Below are experts of layer 7 (counted from 0) of a mixture-of-experts language model. Rows are named router (the router's row for the expert), up (a neuron's input weights, with its number) and show model dimensions 0-127. Each number is 500 + 50 x the weight over its row's rms, rounded and kept within 0 to 999. Numbers have three digits each.
After each expert's rows: a language model's description of what the expert responds to; "comes after" lists some tokens at least twice as common just before its tokens as in all text. This comes from a sample of Wikipedia text that the model never trained on. Tokens count by the router's weight.

# expert 59
router:552436468441541533447519509540527575578486475445546577532455511474606551488536570566522565458461504504497491494534445520530517409609488533413523470428533578532483560539488407506558450468509501489530590501446428554480505531492469488525438571400519487382530600475548488422460414497503450524521522460544509509552508434555472453536555438431473534425503470527442535385553369503447491525496
up2:506504525423431410538487598422466501479374520503434503531488541487526558528626486569518530460445488458479462509527429525524534433442507438443398581468572519436420551492524536589513541558549505552473519438499553539543513433528436488441461562445553622441468517524513561499491432531559460474501554535598517479456514500409504566530483369500487454472513497469515487495615465471535551495476
Description: Digits and numbers in tables and measurements, plus adjectives of size, amount and direction, such as large, high, north, several.
comes after: " ", " |", " (", ":", ",", "-"

# expert 33
router:515561455466463449533524564420525624558466525507478524507473560518564584471510521520391549453390525524473549484453486499543530446520564486444584519434483553513499481536453460539579421523493462557620577537468459520517545466439447497472471560507527580420487423500543550564585401545542411555523445568503559483458461442477453460433450466420533467524512440541425553420489494493531481472431
up0:625523532454428472509543591497553439509449573591473608547510500527529573453403512509474534510484448433429575482459623469430520490564555515493445552481484512452461492431455475623533515549483473450509537439436550553471436478531461481442428506524517513538547418531540548463609475505456517485524516477481529483493364407452533532474512428452456542480601538482458559465501526427483510469477
Description: First letter or syllable of a word, usually a capitalized name after a list mark, comma or pipe: C-arlos, K-ymwt, R-yan, f-ellow.
comes after: " |", "-", ",", ":", ".", " by"

# expert 61
router:619556435467510536424507480417468519593464468425504564512452538499560393445465561500484525477449625558446487434485557478535504431572462522509479557555446528489552410489516422516559449475471419448446581515449473490475493568455535551508521580510547517459426519411558510406543405493507470582524479504528516512451450434448447502511464476505532463395502419488439497539500520566423482517577
up0:473480442583548482440504476437433453438545479489578494613529508471524453431464469495516545584562554546543404544495395515576497398590412513564374546478531496486539517437512521500544545537469419551449509483419449505464449507456514502416497485502451558522545507599465559563544506471469513521386506492603479387480502466463459475535510490423490549540550536471494566448540547522534581497506
Description: Pieces starting with l or L, opening parentheses, and infobox field words like Land, born, birth, continuous, process.
comes after: " ", " f", " co", " Ch", " ch", " F"

# expert 63
router:492418414440477495527555466523545490505468497495506461531482470513563522453476517511400509390503495559488443424552522579487529415557530518424507505480484540436427567581516386591581458509458457497526686538433498629512579569564444444542535581457518519414552504507522438483538497474521473510479536423533478525435459500511455464491522502408457440459460458439455459456501516503461532526473
up0:467526611444392420492504545518463530511481450456546476553541537571551451482552573472449504502482495571421546395516468470437565502461557439417493542574525459471472477486509413450557421464567479446493543549524444474506529549538480541514478492526636422469580505512525557555573600436411501473533511430465566602478459540497527433465544532442457573418558471494482545484482538558491492508432
Description: Numbers, scores, years and short word endings inside pipe-delimited stats tables and lists: 0, 2002, 4:32, Ho-me, Operation-al.
comes after: " |", "|", "–", ";", " (", ":"

# expert 17
router:545423476400465456505577517414475599560525581467489515583413475547536470467513493522487574575485452499490473460455447513441512480496496519447486540520494521487491440535445461475547453612519482500557616561542415568464576550419479530559587580487504527468570507427558576491505477490560421664532442560423510546538480478421433467542474452519442532456518459472494543483544517497554506537529
up3:565539514493491482409534468446445522529550427528532491568429524503533534510495506480532454497450525447474505481553472460531525479458516543523574543557538419509416556485485362521412471556523386510481576516552487474516505414549538473512511510551512421516521354604419532556519541500394476479501358470619548443508443524398523488516505514531537559469417514494459529495470596502507489494436
Description: Single vowel pieces inside words such as j-e-opardy, Y-u-le, Mick-e-y, plus raw byte pieces of non-Latin script and emoji.
comes after: " S", "s", "S", " G", " Z", "j"

# expert 46
router:455405444446530445569514486378452574482462502485441521522418393480577459527510504553484529484463472469486525511484538459535478517572551584496516543483459543498527439542423474462485488564467471556494620532505410535472472496429465499517523595455539504450522595436502551502564501584532435595591549486461545403556519526418410469491503462458433536546452425438580534471538521484499557462418
up0:440511510486499541519490540449533493518564584450594515444517448543485450510529588508469535546422486391407465504466523517503541471495509499412453546527541598496374541579440420476480497494535529583535571493482484528503565464561491578537511478550505479558461581472490494461544455469409438461618503514555483598510527464422512542430448436436437583493503428541442464551453451543540397547465
Description: Single consonant or short pieces inside words, especially the t in next to, plus Cleveland, casualties, and foreign names.
comes after: "s", " S", "le", "S", "y", "er"

# expert 22
router:552525506411518518454541566462572530588445456451433511517467434577643488492594564554462486475451545513514449469564568499463476490507571579420437473463542481510526438458479479547514467569443462494562566474462475486524483504478503470443600533567541527482477445431476509517542486577476430581405378427471543433531500527454433512576570445472516544438471497498470589468503468416510571507443
up5:518464496561480387457453459519395585430519468381496538537480525582520494516404470628515459516519531497482510468490563411399521530478504528453454474478340558484508482516496465607507479574442480492548570524496453494391534493440489599572550625509503510499535520559500575529498451513543465476449444567496564499541531450436506486517502459493520535452477563469456475497537547513553565538443
Description: Final pieces completing common nouns, such as horror, story, struggle, and suffixes like -ty, -ance, -age, -ship, -er.
comes after: "or", " st", "st", "ur", "ar", "lo"

# expert 43
router:497429460436543470487596579453453528511412505479511439477404434531565399377487516498458539518483474517524492486486511516467524415575474497492438453470515591539550524539507451562579422531506481459539615515462480476481509516461499526610518532499547424456535494418584575477526411447512456534482531528494585506533459512484393482437473502530453565553459523578532505495637484500452492460386
up0:553545511612490478443519524547527494438567526401468460471438427477618475539498534450476446531537543607469470457471501536518438495549439468485456569516463405538477468500498559494510495392540449390470533488453447502454476552559543484540579548513617512531599606496507543497422483432567443492576524437491468491466502474509460437487503470544396591538502442530580449472547451524563505521443
Description: Single letters and short pieces like d, b, u, ab inside names and foreign words, e.g. Abbott, Sob, Baldwin, Taiwan.
comes after: " ", "o", " La", " P", " S", "ri"

# expert 8
router:480572456486490486531521504410567635486524565495471502495431536471507456513479539504443608477410511546452446449571464571500498407541520507523528540478495514456466454527478439523617428539456496490554600618481480575498527515349453505490466540485444462467458527489546468476591394512550396524490436513437552465459441466499473547490520447440496516494507513557417594498539517596535525526472
up0:467509558551457512495528556434602485425495534463518520472522412481544560527389560558478626411398470542564570434539484403514433433504493539451508522461489567503455510509524578512477439578502501509559523551404501520409525528486464481537515555465526527456482523504504503609473510546603451426501473459473519511465645460438436497445447364511538504528488498480536516439519560523555500497499
Description: First piece of a word split into subwords, often a capital after a space, as in Te(chnology), Sp(itfires), E(st), Ta(il).
comes after: " ", "-", " of", " \"", " (", "=="

# expert 14
router:582469428464536446552588586473571578550364488372522555564483427473557491488477539531454590367479492573535465429488443483497485448482460499487486608453434540508510513444435472603533483543521460529548541570484480565421515501477537503543542555449525509444483497484528524514426485593609484547477535512489586529451511409540423518484483506445451526473477476441492480518483412518493544511478
up2:466538450610507517502505534407476509454507518558467498573520443496566469375492609445458489367481498553491473534590461415564453502512531536460550432596514459596492543537524447489469486535468549570603532606470490468527478593476491464497514535507532513473416446559477365519542527413582457450519490475437525512441533477516486519476425403511488516491490504443532519521508474572599490492481
Description: Object and possessive pronouns like it, her, him, his, plus numbers in tables and prefixes like pro-, de-.
comes after: ".", "'", " |", ":", "|", " ("

# expert 20
router:571520534439501412479635566389525563560488571453563544535462493502545490445524560513481573492463500554430532470529475470600472443551503503465502613549500535551532466427474474533516488463532488495521616517449489561419503566453434538486494531539506579397446493415556484446558466509578444570573586501466547472454432571534474526461432464494503478507472498460422565430523412528474535480531
up0:494469524481413496582552431472447495498440519543413499477468468562452420570511467434559495530463441523466470489426616429450532441655544541498460544479486513482507506523460538497484466438525527469647540434506469530475571475488558444523439557553520501584478506382443480548581550500496520584533511354445482522559464464507508534520443379548533540531465504532497505509453539514527542496444
Description: Opening quote marks and first pieces of lowercase words or prefixes, as in ex-, dis-, sub(jects), qu(arry), ch(artered).
comes after: " ", " the", " and", "-", " a", " \""

# expert 26
router:583430421438523468517505538435516506498463529470411509565458502554545511516522558488543532469512500525404499493534507476506550436480507574424526425560553579456500443508470468560504509508410423478523506570515520539518526517471393511544476570568583453435477509449530498565540485408446493540529499392542666512507440510501493489369490417462408518512468443470441496404608469539458512496458
up3:454512461459520390463464549466532590585354535506428454499463519474539594406484508467534490447477509523468472453448507512457463558496562509515501526445424511498475489453505475547492519465427532546515514539474486458473430516505560659482516479486610550576487578474529469553447549382561480552436471526500541554389518526483430642594423506509550498451506486492520494498492405528516512496484
Description: Line breaks ending table rows, list items and headings; also commas after and, and the im in animator.
comes after: "\n", " |", ".", "===", "==", " An"

# expert 55
router:562414514490505541467550465382577540458349578513490483511468509510541492524551573536508565387464525454487482465456508578509514496518497568401499484466473498488439517518403400509594383507474505542516539517507468507447482451548472582519497579556557579428492480455552551465553489493538457521508503473556542523509425506456416533476472474428545591467492388599453543445571498529531536526468
up8:457489484436487471597534409511614514524426548484538569536483503514499507485481503470569409526361578510584464414494468516566487504570457540503482524564452529568611467465521459459540428475431413484470506549408502513578427505465486534546556533539473515511476536517590535491508553485515411547474510473461462492521444468500491532485476542511518464334522587483507485508568463539515649509466
Description: Middle and end pieces of words and names after a first letter, such as Brooklyn, Live, active, Defensive, study.
comes after: " G", " L", " S", " g", " R", " B"

# expert 10
router:526440404445484456454508466415561486518438518456514574504435517530551534496461512435455542508490524537566464509508451577521434445545583611424509488514417502492519439459491498517593412543438468466592502521543482545485503515519496500508498580590528514465510355534503537485496393476461453583562492509459662497466474546557411530465576418474440515525511474530518485503596531441456568510526
up3:522479491451420443410512442478563494390533443463491580529567381470546532544502502593544475445505555491567536518445420510467463451489554480471461516542438605497479446476504484577417528532430446458487490546537526506507577547540576540491526527487490581476513525550502464401454495537547435456455467497464529527477532527450522574481341506508489495431622560542480537583571486561594529493506
Description: Inner word pieces after a first syllable (genocide, sophomore, cofounded) plus table pipes, dashes, headings and line breaks in lists.
comes after: "\n", " |", " co", ")", "st", " Co"

# expert 48
router:551452496484484516496534571483567593518454491488471558490379468467589489488482516560459508454466534598456480484501468488563564387555487538475475553507444565554476507400496430496519427571454463454627643489462433489457491503532511484495472508495478514437534402516529554402537420462555516560500497520439486451474447447505465527478420475519471541524473457569418576541522455604420583533517
up0:486485546476522499502462507385573425563415400515514570539449492606505435574520553579428503444517483543531541440446518451494539450489398515494450526518524577435552312501570430478524532535498535432460510533402497477477564552462514545479469525525520546549450521480556528490542523510550552578514560511521500468515567448446461501484562527572490468481374494569492557392467519524495488484457
Description: Syllable pieces like la, pa, ca, ma, mo starting words or inside compounds, often in species text, e.g. workp-la-ce, archipe-la-go.
comes after: " ", "-", "al", "ic", "ical", "tic"

# expert 51
router:532564457458443475461531545530462524558525569414531545466453481526544469518466510533415519383448590551403473458570515509560517402583527569493489505585359515497517470512561430588476467614500489488523573493477518585478548440483459589439433576469566520447512516470455493434538457503537434526552487481488556502432481485479421484516517487498497554446449428509446534519603516600465496495553
up0:585494420408541481534507448490439514483532564520384509453495435450550469470567518513480571490532528409503572440532501529505544512502519466546481541455545463577502472477545500569438441572527530494552502518504492531541428457534502542522455450458574423355440489490564502436489486513446473444596536514480521460488474468436518513549521460445516516521489436457547440516556473599466726457471
Description: Second letters or early pieces of words after a first letter, as in C-l-ub in Career statistics headings, acc-es-s, comp-a-rison.
comes after: " in", " the", " (", " co", " of", " C"

# expert 56
router:502513448465475486495538592424540479552517463494391493534489500553641509554531491548501561468483595473490464473494433541535445447531497625489549455495508536469579456519402495555530423556480552503489509569446449563581518504502412509471534616569490536494520502480513564482519407489479445565500526438529582480510431559400465497488462482410442544578555399539406492414463473510497450487497
up3:501447527499453516542459555465490589442508460458463429444503577530558512485501551443418505514523583515418482456568491475516519546578400541500539448453459509541519358502478453491484427477517545508555508553495553522514560532405453488476483487448535563633547537449485391458560410516512429540604563460491530518514393430518402548447527506440540548448497455527491486443469505471525553597552
Description: Inner syllables of names like ow, aw, ur (Dawn, Townsend, Sturza), plus line breaks, list dashes and table bars.
comes after: "\n", " K", " B", " T", " St", " cl"

# expert 4
router:505488523469501509520499534496469539549410508447398486547491458528535458521552546556530608480431454496484426436475491511458596374473456681447528529522508546497540464453399466513525466559440492488565552567467432497451597570526456529517529526534493520500467483509445470474472449524514546528614483455545573528423518470491437548487544419491380547438449457516551512457558444572553475502438
up0:497452476512547450540542497411532471557508507531543483490457499500538507624610483588461450530443500508451530435504518512557496495483471586501516523476533437552565528529509454485559398597490545532495538559401569424545522549463433471497480469458465500501423542557528599437527547476492444505541625544554517496501509490481534477475422412377429527463405449416464515495451451528538401405483
Description: Forms of be (was, is, were, been, became) and paragraph-break newlines, plus some mid-word pieces like avoided, existence.
comes after: "\n", "s", "th", " it", " It", " which"

# expert 13
router:560465483398553529496602563462503555512421494410451536517466440478583536486554596572542555438429553539506405467527488565539519465590506554469454500411481558539515445429503473418490510593473456460473525501455453626504539515496471538475507543510548507430498522492474434461558446519503467532466491414454550434516484481524401488506585433419405486445518448508475622479505522526465533422469
up2:541369485430571508449537528513485553544473530537456535447498440540593534498512457538521542429490501609475508560505456467540482451521444476464537541499467583517581502388534515500525503532529466459538560391487449583432535425594474605613521485452468481389467430527468498474465383465497407523465534551528415511525491533484501461508498526419410541518528454568575479489544530585487498507493
Description: Nouns and quantity words right after the, a or an, such as one, some, many, other, first time, best.
comes after: " the", " a", " The", " an", "The", " his"